python train.py --n_layer=12 --experts_per_token=1 --router_score="sigmoid" --normalize_top_k=false --balance_loss=0.00103 --init_std_router=0.0144 --batch_tokens=[32768, 65536] --seq_len=1024 --dataset="wikipedia_en"
Below are experts of layer 2 (counted from 0) of a mixture-of-experts language model. Rows are named router (the router's row for the expert), gate (a neuron's input weights, with its number), up (a neuron's input weights, with its number) and show model dimensions 128-191. Each number is 500 + 50 x the weight over its row's rms, rounded and kept within 0 to 999. Numbers have three digits each.
After each expert's rows: a language model's description of what the expert responds to; "gets" lists some tokens that make up at least twice as much of what it gets as of all text. This comes from a sample of Wikipedia text that the model never trained on. Tokens count by the router's weight.

# expert 1
router:556547537481521462606450471545516593460486366511514539419453533502523506458457467547566466446547523459467424446582518434521522517517538534507587479474376547523502554570519543508564477504482510
gate0:498597478536467537549515487520524567503503619478499551546497492492540492414512554539397432595457550520555473565450516492494470521496435489538455479426395445472466497411427484517478432522528555
up0:497447498511559495506422459482475524551508435564537440482623611455468588470507442494578571527500489513391485416563570499584509430503552523511531521512462613500401520485511531471532502525473519
gate1:454513477448461590485597470504509546491506497591406540483478533545522533534453460454514497495504521523536526517510559518444500365376488484467596477507593499385491471493381511405560509573499529
up1:470501542582501512489489477387530583534554541507403318467479506459488566515451471510440445534438465492548476493518623501509574553507462496421532460494501488556442446534433641501492474541482502
gate2:511508499535480471447536483492491507366519561516476442422577436451523418579428504481479544493567456455504429503498501492517454594540603485514467475466557605553403495517475558454575519507530490
up2:483406517548355423539525510424483484462503510523503420486470651511504507551452542442552401501453320456410416607545527496495451525530510540488486531529499523497502454446614461617470523607499496
gate3:556443488474485524483545508466474409556477499574434542480632609437547571477595504439446539519556559475488392515568360434473530519518520434553538525446543525485491483498458509485508462516477540
up3:560482515591608435511625389437494587595519481490421528471471508467508598446568484523496426523421502463486555434493516568492582370447623529465470549500553379438517508494514587446528485426468490
gate4:531501520650449504499498584567540421332485491450452475555467575503460501376502503498556448499414452533567493317481489513566561558468426428414494545520518496481537413494422451492529461478544487
up4:505513512548479452479482534479393581495516471555495513493536572441505520464486478483553492516502429517423431507494483478420481516512561558489652517506529434406444445468547536447521471452481480
gate5:483471516430505517503514467441509517520505490464461493465534502507522502493519475540533622504488481450525455360516575535402493620537529448486502498456542494529530318487548501489504551472473484
up5:461440491550419475514545530510462506439514610478453646584462466525497541538513544542568432539412519529563487501525473564462494520555495504465597479458469515437498595451433494561553469504473502
gate6:491570522513547427535479502492569549448511402360475569569559502516519511614482365538491478480553490488509632601556486542442527472516521364461483509452509525536447499529506488462589474492518446
up6:462501463593559524478497530541538489513513480490505380503513500574469467542510499528679516493523563556467547440530566478427407526485424587520449545451489521484563557480512527454522519520573488
gate7:382498485590540489528552509532555539510494485455501461440483500492529498522501604431546507550511511501571515449576509464429551511472467472544450478477464580562575454515551520458525442595503487
up7:439398546500507520542514491467529516516517521406517633455522581561530467579489488445511463508456443535569476478570526551390596463552610567560574557518497344495523525497509488494470503483525456
gate8:456460480436459539512471480463505548431497499438493464558468504466519442487535528499526470502442523560555530502493503553498578535486509523496533505457455516562513393517528437440499442610505485
up8:464450391444511398481551396525582572429528546544432491538502515499499563573479482558534546437431610408483448478550546558492451496479565444469487482498477500418513536536524547478483526543509523
What it handles: Line breaks, function words
gets: "\n", " Great", " their", " \"", "\n\n", ");"

# expert 0
router:459539495530550513507520515423531501577512516504456476507519461468505494529538489433551462594445484538469508516487514496516500456515431481457429462542562461460432508488522473502484441427562474
gate0:533498496484559549514428522454465443500431432600373420573455541419465513473441532417553440412493604441483509462537507483554519481433526492501521491479631431433468439510548534450505508490504492
up0:521553413583545438510488537565535555471505476542544600499427474490466530641573523516526560533510465469510530598474470615504516525463480563540487521471443563411476527487527570468459555437513460
gate1:466589503434526443511478595448508512607451436481557477516567558489459512446543524517470472515589533483479501494469572612521502572473532504556489491470500486521470563465476599635453549523498490
up1:444460667531536396478544541417450497527503474451491517518542414497536592366484501501567488605466527560454410492496490534546534558521444456498487475550512519576550554520507474533468493432474503
gate2:487559468516568469468407483540461461472504514508488503560499492535469472465525523481602514551480616498516489443475477573460366461412509495349527541490562450470441425509504517425533527460497441
up2:516503464548547473443467615529549397428467501360497518491490457518496508363510547531489468475605512521498507417414436571562407473522385462458547527499524620475504432494475451487561531398496495
gate3:500501488482516438556540605524488473436518462438588476472591492515468523500507475489518555489432425481507487519503554501569335521474537541562436507463535474406627521538433559488521498497440517
up3:407398497557598465499507471442548508486493554353422544488388512480506498586445567469372478526461499531438424515503563520541443468522601526525625468483629493516433542451519400393505497430468453
gate4:586608509476431554534526453444556523592495618471522510447418508485435536520505551399483590563659504522422477514597546517456489605484496479514422461492537502558514462472490651429388533531490483
up4:533518538509520522494538571555530430511530574562470499500539474484556488530530481502462448447509487440522453503463462521464431482415524485511517504454497455480451479551502492360509501438514520
gate5:538477537461473503495550493455506503505520500514474488475422502466490520516449512440600457507419478552547541541448502497485472520448508507471500500527540482542554559515564569520433520479448483
up5:495556567406487446504538525518500456562545622500583545535487440491488500539518540445416510503442558540506634477523460573522424459461415536476483515518564462469510593441459590511511519533552492
gate6:506462523545497469498477451524459452508453631519528512471530512515466478529417444521639464519448468519573512543533550571432531525524553435474535503397464452433478438502558500368524549548507459
up6:511433487532465576512479526568503508492498586418497491472435474510522481391509480482519498523483553473516538404515495468605498529461489479526445505521440529470499584502476483520486484518464474
gate7:420512583493585528511467528572573474492564570461492497472486506503507534515448504562412571535453400488482496574543458478515521661320477502504472532492498565411510571517501471565568504475570474
up7:505518485454440475494494457392483513481473468382496533437390490488558467560496354508420432504541520536545509526563499408524559539566492617451408491555564512610518498525575504494473482593464476
gate8:470514504496527464547523451481540318482496516577500566515620463511566541508528606526637591466516499486526461555505396487509552588405373458520437505532412563497434485497527476458483496578507576
up8:467532501478536475490497521396492567512461513440493511449483527467512490470503519548397475538400497462476527594451461540566569396524569443594508499555540517560476434467482516501534492475499531
What it handles: Table cell separators
gets: " |", " The", " was", " the", " and", "\""

# expert 14
router:578482522486436430517501528527481513472521424498543520500472529543579431470513504556520536416598480457537461426552506469518567539509533487553595596437404504559541560479526494533502536454421526
gate0:521505583431539477476552471504544405466491548525466417529575474462581521565479500512599497614514474508526549463502472508521578535482468447583501472534521551388465523489493530521490499459480465
up0:486562640386572468444462470545491392543480524559465435504471549490503533489518490556554455476485466532578491421456495461450447541498510417395561506518505540632487512492468456482520542432494490
gate1:485449524560473519606555432547487598492504509459492489542465503492501503350470456461537574538519477526492510552571639541435615629533514437489572511473463546449472494498466518547493508575486510
up1:516430511485493543478498469604486541501524540471486563459515619513594454541521489536503487607536405457464502422503468457533529500440588494535456538501492577428530558544604496468593514496512486
gate2:484511512496487504419509650464524557500525500474512538487497489567477511521487569431472567500407473506578518388575446478576486550436475553591485506561577492497489555489504511454535509545497506
up2:473636437428513476509479467621470540478501535469568525510481551469490486578510519448431508492484503524596412514489486511509556598508582502478437465520426451497578502497449498556477468505535502
gate3:383458466513527556484420492618528354512512501492558464485563518543495454616561538471475391464506534472494446531494532525441502449573400488508534501586501399413487527519505553441528486542513493
up3:487538491511429577509483373486576532461472478432527483503502458425563556487547559488471511550407610441434473474505494496500456541451535467488617507409490516520503480510560394475584481523438581
gate4:521545530488529576476507491515522548524495503571511422470433562477499503511496456541528473479513496507489499575438507455501571540519496465503485428520495559501572469484527444567576487513472483
up4:483412491583512446509508491484561398425505484400542536576430464527488497423535499523460454475527555445432444474534506490580526569472544517521558502535519476482488527514521494463401488570490491
gate5:432486591467501567506507556565536557509476477477484491498494369495549474499455466514515541500468395499473505470594482495480624423551402479636538510513423555508512517502540542500530485520510464
up5:476510490538462373526494487366500497533541590500445484498512585528496484462491491504393489548476541460518479517491532518457454487467588512458545496533545493515578460507577472503494471510520569
gate6:509507470581525544507481518456470515642505488546490533427505519608458402504439478496492508539515502414507476483467458590496486579499428377538574459466468515639463522476438560471546444536474501
up6:507534499482555475482460503415541397477511491449532520506464583494528531481500521491533542528504487517476500535423408518589488488573536535508495485444480545490477631500399654552509472466451506
gate7:406515525446531390526507551518482572478515487499530410516517416504520506464543424489410482501473445414472537580503537537515537571476448418544442498614471540506500521536562501484462570476502452
up7:554408580516437553539507478580463396569526591407514550471443597496489518468516508493527493571483519488620503418462499484495466417586470404438577495499478404441531528519501578483353459570509505
gate8:450438445470569509545469432497479522499430513530465519617450496444509585521517502482523630518526434436445508472437557493503514499513523403501454461435552485387558493499502449541562454492486533
up8:363431551434485490453505508574388483494504519437446553539479504477506576510406400503379457506517501425513552496504463423497485464509510492523470496452471526488445550518504437489519499492504521
What it handles: Sentence ends, line breaks
gets: "\n", ".", "s.", "|", ").", ";"

# expert 12
router:458545498526549521496499514465485484569505507487460483530513487495502521511524504430555469597426477544463507536474525514525497453521453490461407453550541443470438496456505467489474428436559473
gate0:609550442418444438509570480438510387595531492414441452466485430500520474459574544458609497505535450516484539459429663500409577522509515550542567476524487540497501496532406541504447468595519543
up0:519501553487472577489502663455541509443435555511469559565437482480530540540434514481600505541499651502503557421668466490494550471454535540479489471514461496517498460512490494494491514560501449
gate1:474521490535562431470470547501649539464494497445523439581501529517499514484451520516538439483484580478507494668496563499462494543503535469492466522558568563516501500479379583458529499506494548
up1:447449468381490567489488498551522518377482480491550424544465463495502537509482535492576433492412368482499574373475477487410495528474500492470538467510542547546559442472475463464456492490528472
gate2:445537429422471642516470482572521519442452596489497537512482473509410504502501442537434557528477450492428432465474445492546453516460609520502439516528497472614457492487570510551506546543516497
up2:478539562575447413483522478464483527501535483469548434424597534508513530360506479472517512492495508509392451495553577495470507529503528515547502504485526507438490418525449520468459564552496551
gate3:501419474468459493490515472458501513526513516498518483500429611501478525537451482492565556483580440583586473460561483493416467443472378487447445509448510527503483446550505549518500520549482467
up3:502523517459554505529503448523485557493482529481455487555447499503515469657491500450477499574574482470498378502479479482501468459514555493567466448531522539452461434499502545458546470503504504
gate4:438556544503485497500523500622406420621496521451467609495449515423475491557572471415499567529503504495478513609413524514508451619602444519468475517526500517535516485500571501520521482447505416
up4:499500472495584521485461496495505513456539613503484482533531547469476555619500546488627503511445596415452576503473489560552465518522543493505529494510439374493429560474438451438509492506410467
gate5:521503501595497499453494508546476494605470442348501512450612494538478530502493517520524548485495551590508494531491546453421656506540464576489514464566480578512482500497468507419421473427502493
up5:604523530490586462495467483521502522546481513377494347564574387503521445503461506563506494501553555549518450598560527495394560523537506514451441507514480514396435521488496459478492507496519478
gate6:546512498451521498481509484487474487426477557481495454523510516473505513562544551533414501483436542543504475551526540563461504418528593507535389481507557370393468489510503403537406514546502508
up6:482490468429499471505522574524518448573500524498502486459500563489469495524516564464317581498539451553462440499561518485499521459493468508545536548562575595437429565504500617497477484431509524
gate7:480524544434468654428503501506443460499522522458502482419492547491517522472481479491479483476657468510524581432441534606419555589536507496548511507502577512540510366473487572551458433555588530
up7:592481490503500483497524511507564497487475484456481420477598492430546427488475518498554446515497471453413556500370553493581406589534459459427585552529524443484485448491533437489502509511498500
gate8:557506413506458526497524395489455578450469505344464573439505480495508459498527511469462506481515487525516531527538504490505485497590453471520519485499636512549522492500504497399495432557497499
up8:518493483507531447529502553492450524441490434477506528409501541478588427476503530393488511474518501460452461493516515417439478499464440454465526437508549541438477547473452535382524502570447503
What it handles: Word fragments, parenthesized numbers
gets: " ", ",", " 1", "s,", "u", " F"

# expert 5
router:557472519482430470445497498557436530509514453506554530465443538508553482469441485574497527452555476376533465498513519483484514515525547541540515545464422523565607541507493490458534635512407526
gate0:499468479456479509507547568505483472480477502468470498580479540497468467414487493491368502505498599531458432561595501496542503548551589541514444489489515580406503451482573400487372499492501499
up0:468527505504505451448551473480499487397530509511448482523536481515504409531504489508485517353681500522441510613501530430506431561493519564518552580488438528516481512485420413555456464458479532
gate1:483450527532485550494485538489430417448503462417430459458449436443508569491555552530419547484431510482390501514464473480431520393479494508495561523517482466470502514478605595487490503412500494
up1:492450560479503465458449476514453478449448581464479515544516549476486471345501509584528518527542474481523478486572527518381532474526489444459458534589484467466451532522425399502610493475495506
gate2:497463561517494507539470506589454465426469323467470454558509512536480547523500523448457498493541589532573450532473476455535531472551506505513515503483557474557445481505508542524534507523507445
up2:432500515431464447499483582462495418516484523479443432504512499495502548498580570479467585485539452528367552498500568493519477531538379414499604549460583398511524514500521502590465535435530491
gate3:427607559561502526506548556520508387540503419514483483458458452494425524615569523451513468499536487507585400505497557481440507525576455519523507512406507469465487501499478518533495540480501489
up3:519549576556423497507537431554528438487489480492491537554564517489597493415460526495485522448487546412463592523466502635504507598500526485447427505537462544595494577517433469496464536533519539
gate4:424556536477489529557498405557551460439500474453540622509455542530503466482501484513464505497506532571451467497566526475494537559522480422523582500451567543518517647490525586460471428430515479
up4:531510453560532552497438460558492416469519477549434500537512459552514547450548523400501594493504496479488480492559474487484490569607550467405512463454462731504492498493490481353476468535474490
gate5:548466563440548473519528434544494462494509466518502494467530422468484499527532507496545524581520396495506507429531490508491580411487469603405475502531484526524508555510431511565453483450409496
up5:491461429434536504511436531428396634511501478437606494460532413508487521537478454554442496499533493476458534497554506562447488581587516547478379592548537524605477543461437437555540507530471505
gate6:485478524462477475546488417506474501522498536546519554475502504463498529440518532529545589541553420600433439516532589524505521526495465476526429520491469502432529449517506515484506439462501525
up6:594423438474566462495544502514480524473486502499476481535495609537529496460505575505521420469453486397420500443518486508431503402481429564525519493516480448602465504494427455523475587535501508
gate7:513485508366490417517514494472503518548515472514533583454549437529491506491578439393530550485451402486493512596630580525463481534465414555529592416485563436469522477489483442490555537518500474
up7:532508528599458435516551547461435479497503550509484549495525550594444503468592457503483490481498497516495464559461378520543438435498494485443523438493536543482486436503552499479445471539490492
gate8:463561562573449525514499634483516531541497574505483495535458516509443467492534590489413496446413485481582550538454495443549455530573500513537476528570514476527457536504512529516480494501492495
up8:552386540422433510498509567456421505544562497531400445538513449436481514517623499482410475539534467435519486413534534454479541569534562541557519410512520492365540465496517490547537506535395509
What it handles: Prepositions, articles, numbers
gets: " the", " |", " in", " of", " to", " for"

# expert 13
router:521462506564487607499479553513502425486511497499498521446520574501459424450493629481435530538442427514448624504429420481567535550493540398443465451450466433455490448528515498473510514442528481
gate0:492507469489541506527503475478513536422501466527499463506607524466496454484461564689482573456453534529564549412522570486515479524457552480462552484489447524498480545487594455490603497503503501
up0:533461500452514467497531496433494532596494445541492469495507445473489492511521555474527511503507530478569463449537461404524510490495494496445457486557553457495529372498515512395548493568485526
gate1:403491550535449480492424465487487500477483534457499669526475443473472480542522466477409473570476616494507529542531388518507519418469562592497529419476455510500561540506447514642504515394489521
up1:559460493478415511541502513522473593528428480554596469383508504482490545485507502489472441476521452555527467507517561462399444539489549433488460502537505485553433549498397474382479497472483508
gate2:564494494377492529460501570487477470435524560433485520499528524502508505542437582503507511520492537510554524455528411494478443498460488447468504557443343366462443487497454522420491525530542510
up2:511506543504487536538495520523523492629493593550514514418378450491440560555497540501526518496370497491413461484547381556586559462463479473477529527453523520478505626487546497417460541450544510
gate3:480541497525548482516543423508493416462477553498422452542389525504504517544496538498571519572546504478592506502413585506492539593479419454441477464536489478525481448467488422453585552501539489
up3:550576457536520512455471470522463464543518457525520463501688552505469446459509521306415487470426476461456500568515437499513436370523534511612504509484483621503530523465470508490462512453526512
gate4:496512507523496499499538492576500549486497513525450428530396495491513491462534462401477376500562603483572517369465592455532477375450378433513463509532492488659548548519532483547549479515483534
up4:450504452419542529490479491502506484516521420414529525524571550456492510415530513445412515458478471534499524506503461493489436454618515514507623517581578536490500479517561541515478510529488507
gate5:472561463514458527502509505569527499392541449420468494569477440549548555553433488458521489512511482506431492500470440527565443470452519519443572553521497563554522449507478398559474518489502510
up5:406569569557480489499484497476488538387496514545502434458602473500494501545479410499490598450532574516439593569548448493447435475506485514469589440509504517484491489481546451566517500601523441
gate6:496451570391503557454521564447464519552502531512496469517399506528484491501514516447515498501496504508602476462529463408477440528499487524651503492478524525587512495467558574559485488624495502
up6:502499483341474528504446551462494475570497492484482397502397494532499538583518479486531520500500499511583487531525496535522417374452515449543380498449557544613489488480451482552501486536503511
gate7:507581539502466525511480494500515373438487460426504505491444492531461479492529578543583454517543603452509499468617563450522523509539595504501475538507487506497486545495498540496468542486508486
up7:498491498496412500452482471502545480481499449455496426508549536486499484607532520424467635499499523524515559500615544500521464383540537526611526506541503554518506475546574480541597470545502461
gate8:423646510587506390560480502518522554486488552471519464502567392527469502398538589491476513490521423481492501552462559499501464457487508499506580509448444450478523473511548439462537535472535531
up8:580476501452618539518558480515484502510473499475485401475484527507499560615487374504494421531581556527497501418537511463482543578407477509488498505556547641516472564475453453542420481509458474
What it handles: Hyphens and list dashes
gets: "-", " and", "|", " a", " of", "1"

# expert 10
router:387527492522547515498435493453511514485491542580443461514502463438508554533533501397516454545429480513483485542525569500476531465526410490485469462546553452432484470508459518525504431397567506
gate0:526506570546506496540526454493495495429504544493525494513434470507500490508500588510465525494504549522481511461432595525458599501452411529507513497425497516445528500517530469551437512514500497
up0:567422471630589428512514480518493506532501650531572446512495480534504440521435501462469488490536590465396505551471571453461487445498478524479385540486461505569452497537523493512493501549479514
gate1:501528506523598501546523503500544466490501597483542541532441432450501529486530536527513568495560455549500567503523533448528517482431452562468597485441416531486566484501487508458541474464554491
up1:527433438537581540503503564624468545543478408464509505481520518498490559511451505436438528526474501618499525492528426553490522523518551510557664463527522503541468529483456421523497547528477566
gate2:499476412512585542506436520528498504570501464502498496531354565476504492517543506514610396523545541442470537511491493510548442616569440491519536533517548434515475513501493459505521459558542470
up2:491554490498508592478591496481498449574491506453528496477393530542471486515503477538545382548577467582490510535556579505519572414460484496530466471490479459512500518502507334493573514544451512
gate3:398515546535543521517485489514535491450503413448495441515452438500458534458412486480346494493471492516513562495580464522488534534506460577464588494523440535592457529501420552521539447500513477
up3:489523511423507508476483516358446524419494484482459563500480489490516499530500484497476464538508522504502466487485487474410495541509432443515517458517536530502490388524388501449536496541510486
gate4:480573409498411596523492481568446485461471551512535501514513648572518557467483462446508424500590403471514538547522552498542527521451523535548494548482533526522505469473500395526515533463478490
up4:463567465507567544468556628502517498517503510447465520504552509508493498335453516448593459420501429472564453529454460493446473636495603516496444485553471602502545516543503593469529476556529505
gate5:522585459514492537467473472431459452473513511482505508488444484493533512499424544581596416516474471540474499436474485480500511487617508504406528501511467663483538496506583481472492467539484500
up5:500536470463549582483438494586505471517502498453543584541427516498486495503496433531489478423504446445606490506498502607453517526530549463473511493519373547479399451490568478479476485587495496
gate6:499444505565526526511452477497520578482516458393468483462464583531564473543513489478519525519519507529480481569514435538579463622390495451446572623486474476463554426481581503532562492563502470
up6:507485431503514554545506467438462474481471505498520526506364499490502517464500575509429501490511459506495480552458517485545447486537504477498504551484443400561528512489493499593515511495512515
gate7:407511491512497532501577505603502420469496496456489482484466486495507461578464536510575475517469495461583523515660483565477507476440409399452463529507497607495462570488549410526436604533533472
up7:457576561527506476533552485492495581523556531509440526452555463534514461437493453506580516485574480616450348499494645423477615454491374513517548509469496464533526496530532465480500485493500447
gate8:488435500457476525510428525484439585387505524471480474481479472511497470605484595428499458497490475554499440493611551533487445519472502509487605555505504462551535494516588531549575574558488441
up8:523549497566628441566547509517500418493514498512538513495486500536491470392438477558508647502537494501498502560406524477536544460411543455488417514531471497415439487476539499465507468433511522
What it handles: Politics, causal nouns, initials
gets: "i", " P", " D", " R", " S", " K"

# expert 3
router:502455484558545490520458506487515520498511586438461549571548476470448582476553433432518475500435502569449461557486571430478452533433457459456444502529586525446417469509464443508351543493518532
gate0:474629483570583544465504534514495489511544562525425498471505529487496500357511513420483607459536592540475505472486534546582415477507472429489654512513571458550424456518468485343503428509494492
up0:494466503553531486512515525534523516503505461512483505420569529501499405498440510488414497488516499414419496506432576517518430511594548482498575523414533419471478443501492450468535463380487435
gate1:395612535479507464504542417495493461538502603522525539453472620489524534549506510481562505499528472513547435506505484509547410550516381482507633473420514536590526483509506454498349497500501479
up1:507542483562464477502466491546468466522514501459548457499482468474499545492495575520475470514450454518549489489485488580557477587485546501549548445487480496533487426485423568478499491453498429
gate2:508516497515507557520536451531473562480524550508487468489423578488541496499532415450532503508671494517466529464466481466535528557508528506478511531493534560472476524502428550489484481548486515
up2:476501459315527597530476451572496508405500483492506567517502485498477485478479527578489480468546456500493505439572448497440498494489538488460518458409541598435476541498459611540506478538499513
gate3:507479559497544469505487575537523511605489508486520450467523616454480525569487576428502501452497538495493541549339517577450599457566379536529410480459503476540501503530618540510497390478486471
up3:514427506483528496510438468516506475445483509532497517481385501519466492429510469552552453535470522540493455437447460444504575547530509519429628540498628491524550462554593570551465544482476487
gate4:531518520464456437504416496521456419561501561478520555479499569525449489532478487541497587430502486513447471410525478504502509590496464473460538460510432484591509402481459472436416508418528491
up4:596493513492530502510455472543501482531505531450529505458508497494477494395421489491409519497527502519497582519450494598566476490541474438489485526398466542380475540478539506576495570559483498
gate5:434491536534445537498544536406523499459504661469530554594462421528522497514480527444435462434494541494446522441504366466559333493542544590512526531498446538409499449524499523463480470461486474
up5:532593481408544577485505554517563535609516481496466439547439477527522493478413539404594484508498468533589448463517542427526530505473474516446465496412415491374498427526490548561528489468494494
gate6:485568502495577508500599629486494576560483507499506450439459569444504511512502507459484538559423512526417592408443508530507493631496502468563485506542393534424501526514514527495502505454497501
up6:383518597495505482503495541570458482476518479495503554468375461498500423502457520469442489452513555398540504502503517506609538475477477498505477547476525377533484470500486526525378500509484529
gate7:491632454390511496477536466556501482519497457505490511480469511499495499565487442520419491414509460505517576551547553565479353486549533535472465496459413434515557493468470532472643521524502507
up7:437493489483522552444553521502543488494487527494501557340429544488533501438478464540443427447493517473586537551438480495580497526538561519464632538445413483502430438463619532531476474566510498
gate8:523601499458505500496520533484515496426422589495504490511557505488518565524468598440556515590492379580577575616540499503500558480527426545526424529521494583528506490564411502487405509473474490
up8:522479491505463514487453572510522600554505572416490521511581559481521481598526641425479480495522465590582552512492568515426537585567505508453593531583649604504536510503507525503513528561500480
What it handles: Table separators, misc pieces
gets: " |", ";", " ", ",", "o", " W"

# expert 4
router:538454510479446462448491496569472535496505432504523575463455536490532481468487502589463529414558502412544473516483516491471512548568542555557522551486434517565570529483502524470513586530382550
gate0:475493387451551480514504573471450571413466498440530492502502488501502524504461506463553540495519482493514498409474516533513541550448536528510517499613591573475518488483542491519390497487417503
up0:612471404461457499582517506443531560477529465524489557419551492462493479525488480550516480557467558563614543506538473405563563425646476454519367493445523351443517447480517441496503511526552508
gate1:625442581480454493497496411408502516416515533550479536525525476489507485623487552466561552525542539492488494559536437562461545408528507555411503514403511498506497436504504440513516467493539476
up1:487508459478495499507576538456465442545501529485562397479561419454408482480531413466425459517412462643525488407553592445448432565523506478494538568458528535444541496538500549468599501488482529
gate2:527458556390491519495444543535468543435504477469533502483411581505533509552563491501447476600564570458464512486474498576486414491504531475489556513554497452532528497530493553555412433524508520
up2:487497526488495518544498497488520472463517466547616509490414538543518455433491469504570420512492509489507454462439452499513548547493455477490528478520391496520505470438582604439530422466485507
gate3:610413479415562548414496408491499506556500362484529452494467526478473586420505403487584586489534544474474448499475524557523455484550545535503464502521525450435439493472507554499557486593545503
up3:488479506464512504532501460515493502499488437453470484475549577513532454389499411403501514556484566525469625486411541454543464471515555464506514475484492446473582523535590497514557542486465488
gate4:501511539578533409568460606498533499413500498474429486503578299501458468556476557528461512496547522449493485502553475435516697510406536527443348473521561449506498495534511553526507418508499578
up4:453545597569531503474497523519554418593512484484513505490482533551576516466442583444410468550503461486565478496444523523592332497448513462502618544523490449545460526467498506487525563582511482
gate5:368606601534466415522489441474504501500550524514486508516446522480513515530561581548479555531475516493489529542593531472474540515454529517558551413510457503560596535457487629478486517387468507
up5:484459431455587566500578628583500635545527514500536433520526571531521532486484553432586542546368447536531507510427551487499501459470510521575506521463451519553490533524459549349492516491496473
gate6:490439475631526438526499583541518498452516389439508485503558491492531584523522499459545491556503580470485448531568457593476484572545512459548487514495548451447498475605518500439423493524462527
up6:428519557461529565427483589568505646630459539507512573613543509535539449525506526544493536534507378551426527543518527512510491522532556447485601415489553493497585500519470456494426586457497503
gate7:474475545503488623519544463503489512439451482512504395486479564496527502554514434473417505518544523433463540559590504477503536493477551512488515545482576498485482518394399595554541454494502452
up7:512461556528482622500588556395476544532458459490568514545612502531512446526531512531428468448549577374411496462473592496516425487506508477411603481507597611531485458468504486487407484599501471
gate8:445472525481599630479548450371499423464487479576533531531467535534587493523469503444491457459482542460557394636403575483567472465546497554513502486570464510463443563512503448517526488487530498
up8:549429515501476470449513507516561483501490526510483403515481470480506512563461462556603458501607544505510394538458572521551535522510538463445514515480420452404512517536523551501510505513482487
What it handles: Mid-name word pieces
gets: "'s", "ist", "ow", "ley", "'", "ey"

# expert 11
router:478537513420589528512454421436474484513528465531450500539523499491490564544561480386533482559455488516496423529440522549524515504496440550474481458492534448406426501524500474451505423462564467
gate0:491473472517569520512561530526484499522488419508515498521413267560505496445554465427489497450524497496438419537422639489457496541460443510554416477473507570503501412534553505506513480552492517
up0:449644567522494475535550494501471436402493487505503408437501571456507511508613610451484564473513528506515474366495481473493530524524440430525442509471456444358557522513580506481502453482546525
gate1:490375512508464574596557393539499407505495466430460514478444388448491502518453516518472523496572542442523396462446552488488441492522407496381617498514586603493544471510415498631450513464512475
up1:570478555465577477498566439523505510473496517439496455538429438534486491498551447575443448537367593497396502529493408484487452461499481515530585516515481494470587519482465386438473508432502482
gate2:450494399622524520484487424532443493381503577491566467519491533512475566504433520492596493472525516516621498504541521533534613433548497477500582538405465471514500471502579461462466487463502527
up2:487450461536545445503433529670506444509446522617490461429469461518494506559478527413600535388529474457583567533511558463538460479559535475397477505493523523514505535499501539452474455469480553
gate3:507501488463525619440435428525502514516519542500535451572445584509527529525490503544492542499560483592493472517526601475572371469478515505541498471556471517518420564463538519462493415514496529
up3:448466470335508404502457519469512509468474498462510481504616482518502480470501541466440537507469495390499439520489394497433548550478462414452415491431510506363517383505574539396412551464502474
gate4:496371478420502507469450542500508539460505487509516542507485430433475515471508520535471508478513541505568489401489443503545538507522501563578461518572510446599535518506442493426498517616441492
up4:567546411599370443499499481471501522500502408538496505522551469475516506503521477541521504546475481416442481506534547526542514558475580598589355519488441404501530550531438556446396509432493495
gate5:501443469538551528482504507489514502531528570532468497586386541523485508503514497586536500469548468478461500537466519279494548400523475521523501511536415513571576569498515491573489501489494467
up5:551464559492498483484520511516576499465487566483490390457489497463449553593585530509498552500495594587436545455519503461497494495530587468491683486476494565532524499521509551477506521500474521
gate6:552556586487442532503480550514500494476483470509540499537508519520501516580465533589535411510492545472582505517549495513540524483555481522431487514579514544470524497505505521474598439415478519
up6:459457467473522503435522514578414541483521498486516607339493505557451564521552512509353512581512558473578422441577581519590489512486466555537493451474434497676441449504537490574476572475554536
gate7:449451504434539491529438452397537490420465578588532440515546467519553507490518489523458441525444507555491388499438520496372485477544436475504503517506563525485545542526470494528614513525504506
up7:451519473359441556492488481488491395493503574518528411452437536541508578490497473505430442485450533514512436475413435518471489470535520463531535498454561555538522570495430483529585507536516486
gate8:455505559416521508493482480466514522473522579458507467503631481500540501500533431480591559482442556435556456596482513502474469479464506546537395529496538489523523559478465428426576515501494495
up8:518583507354428513511477509525570498497508432498480407434583547529511443499528501517485474511441548516526507512489508534509507491455595496548491573496626433519439657512539480467540565472494475
What it handles: Adverbs and position words
gets: " 0", ",", ")", " also", " L", "S"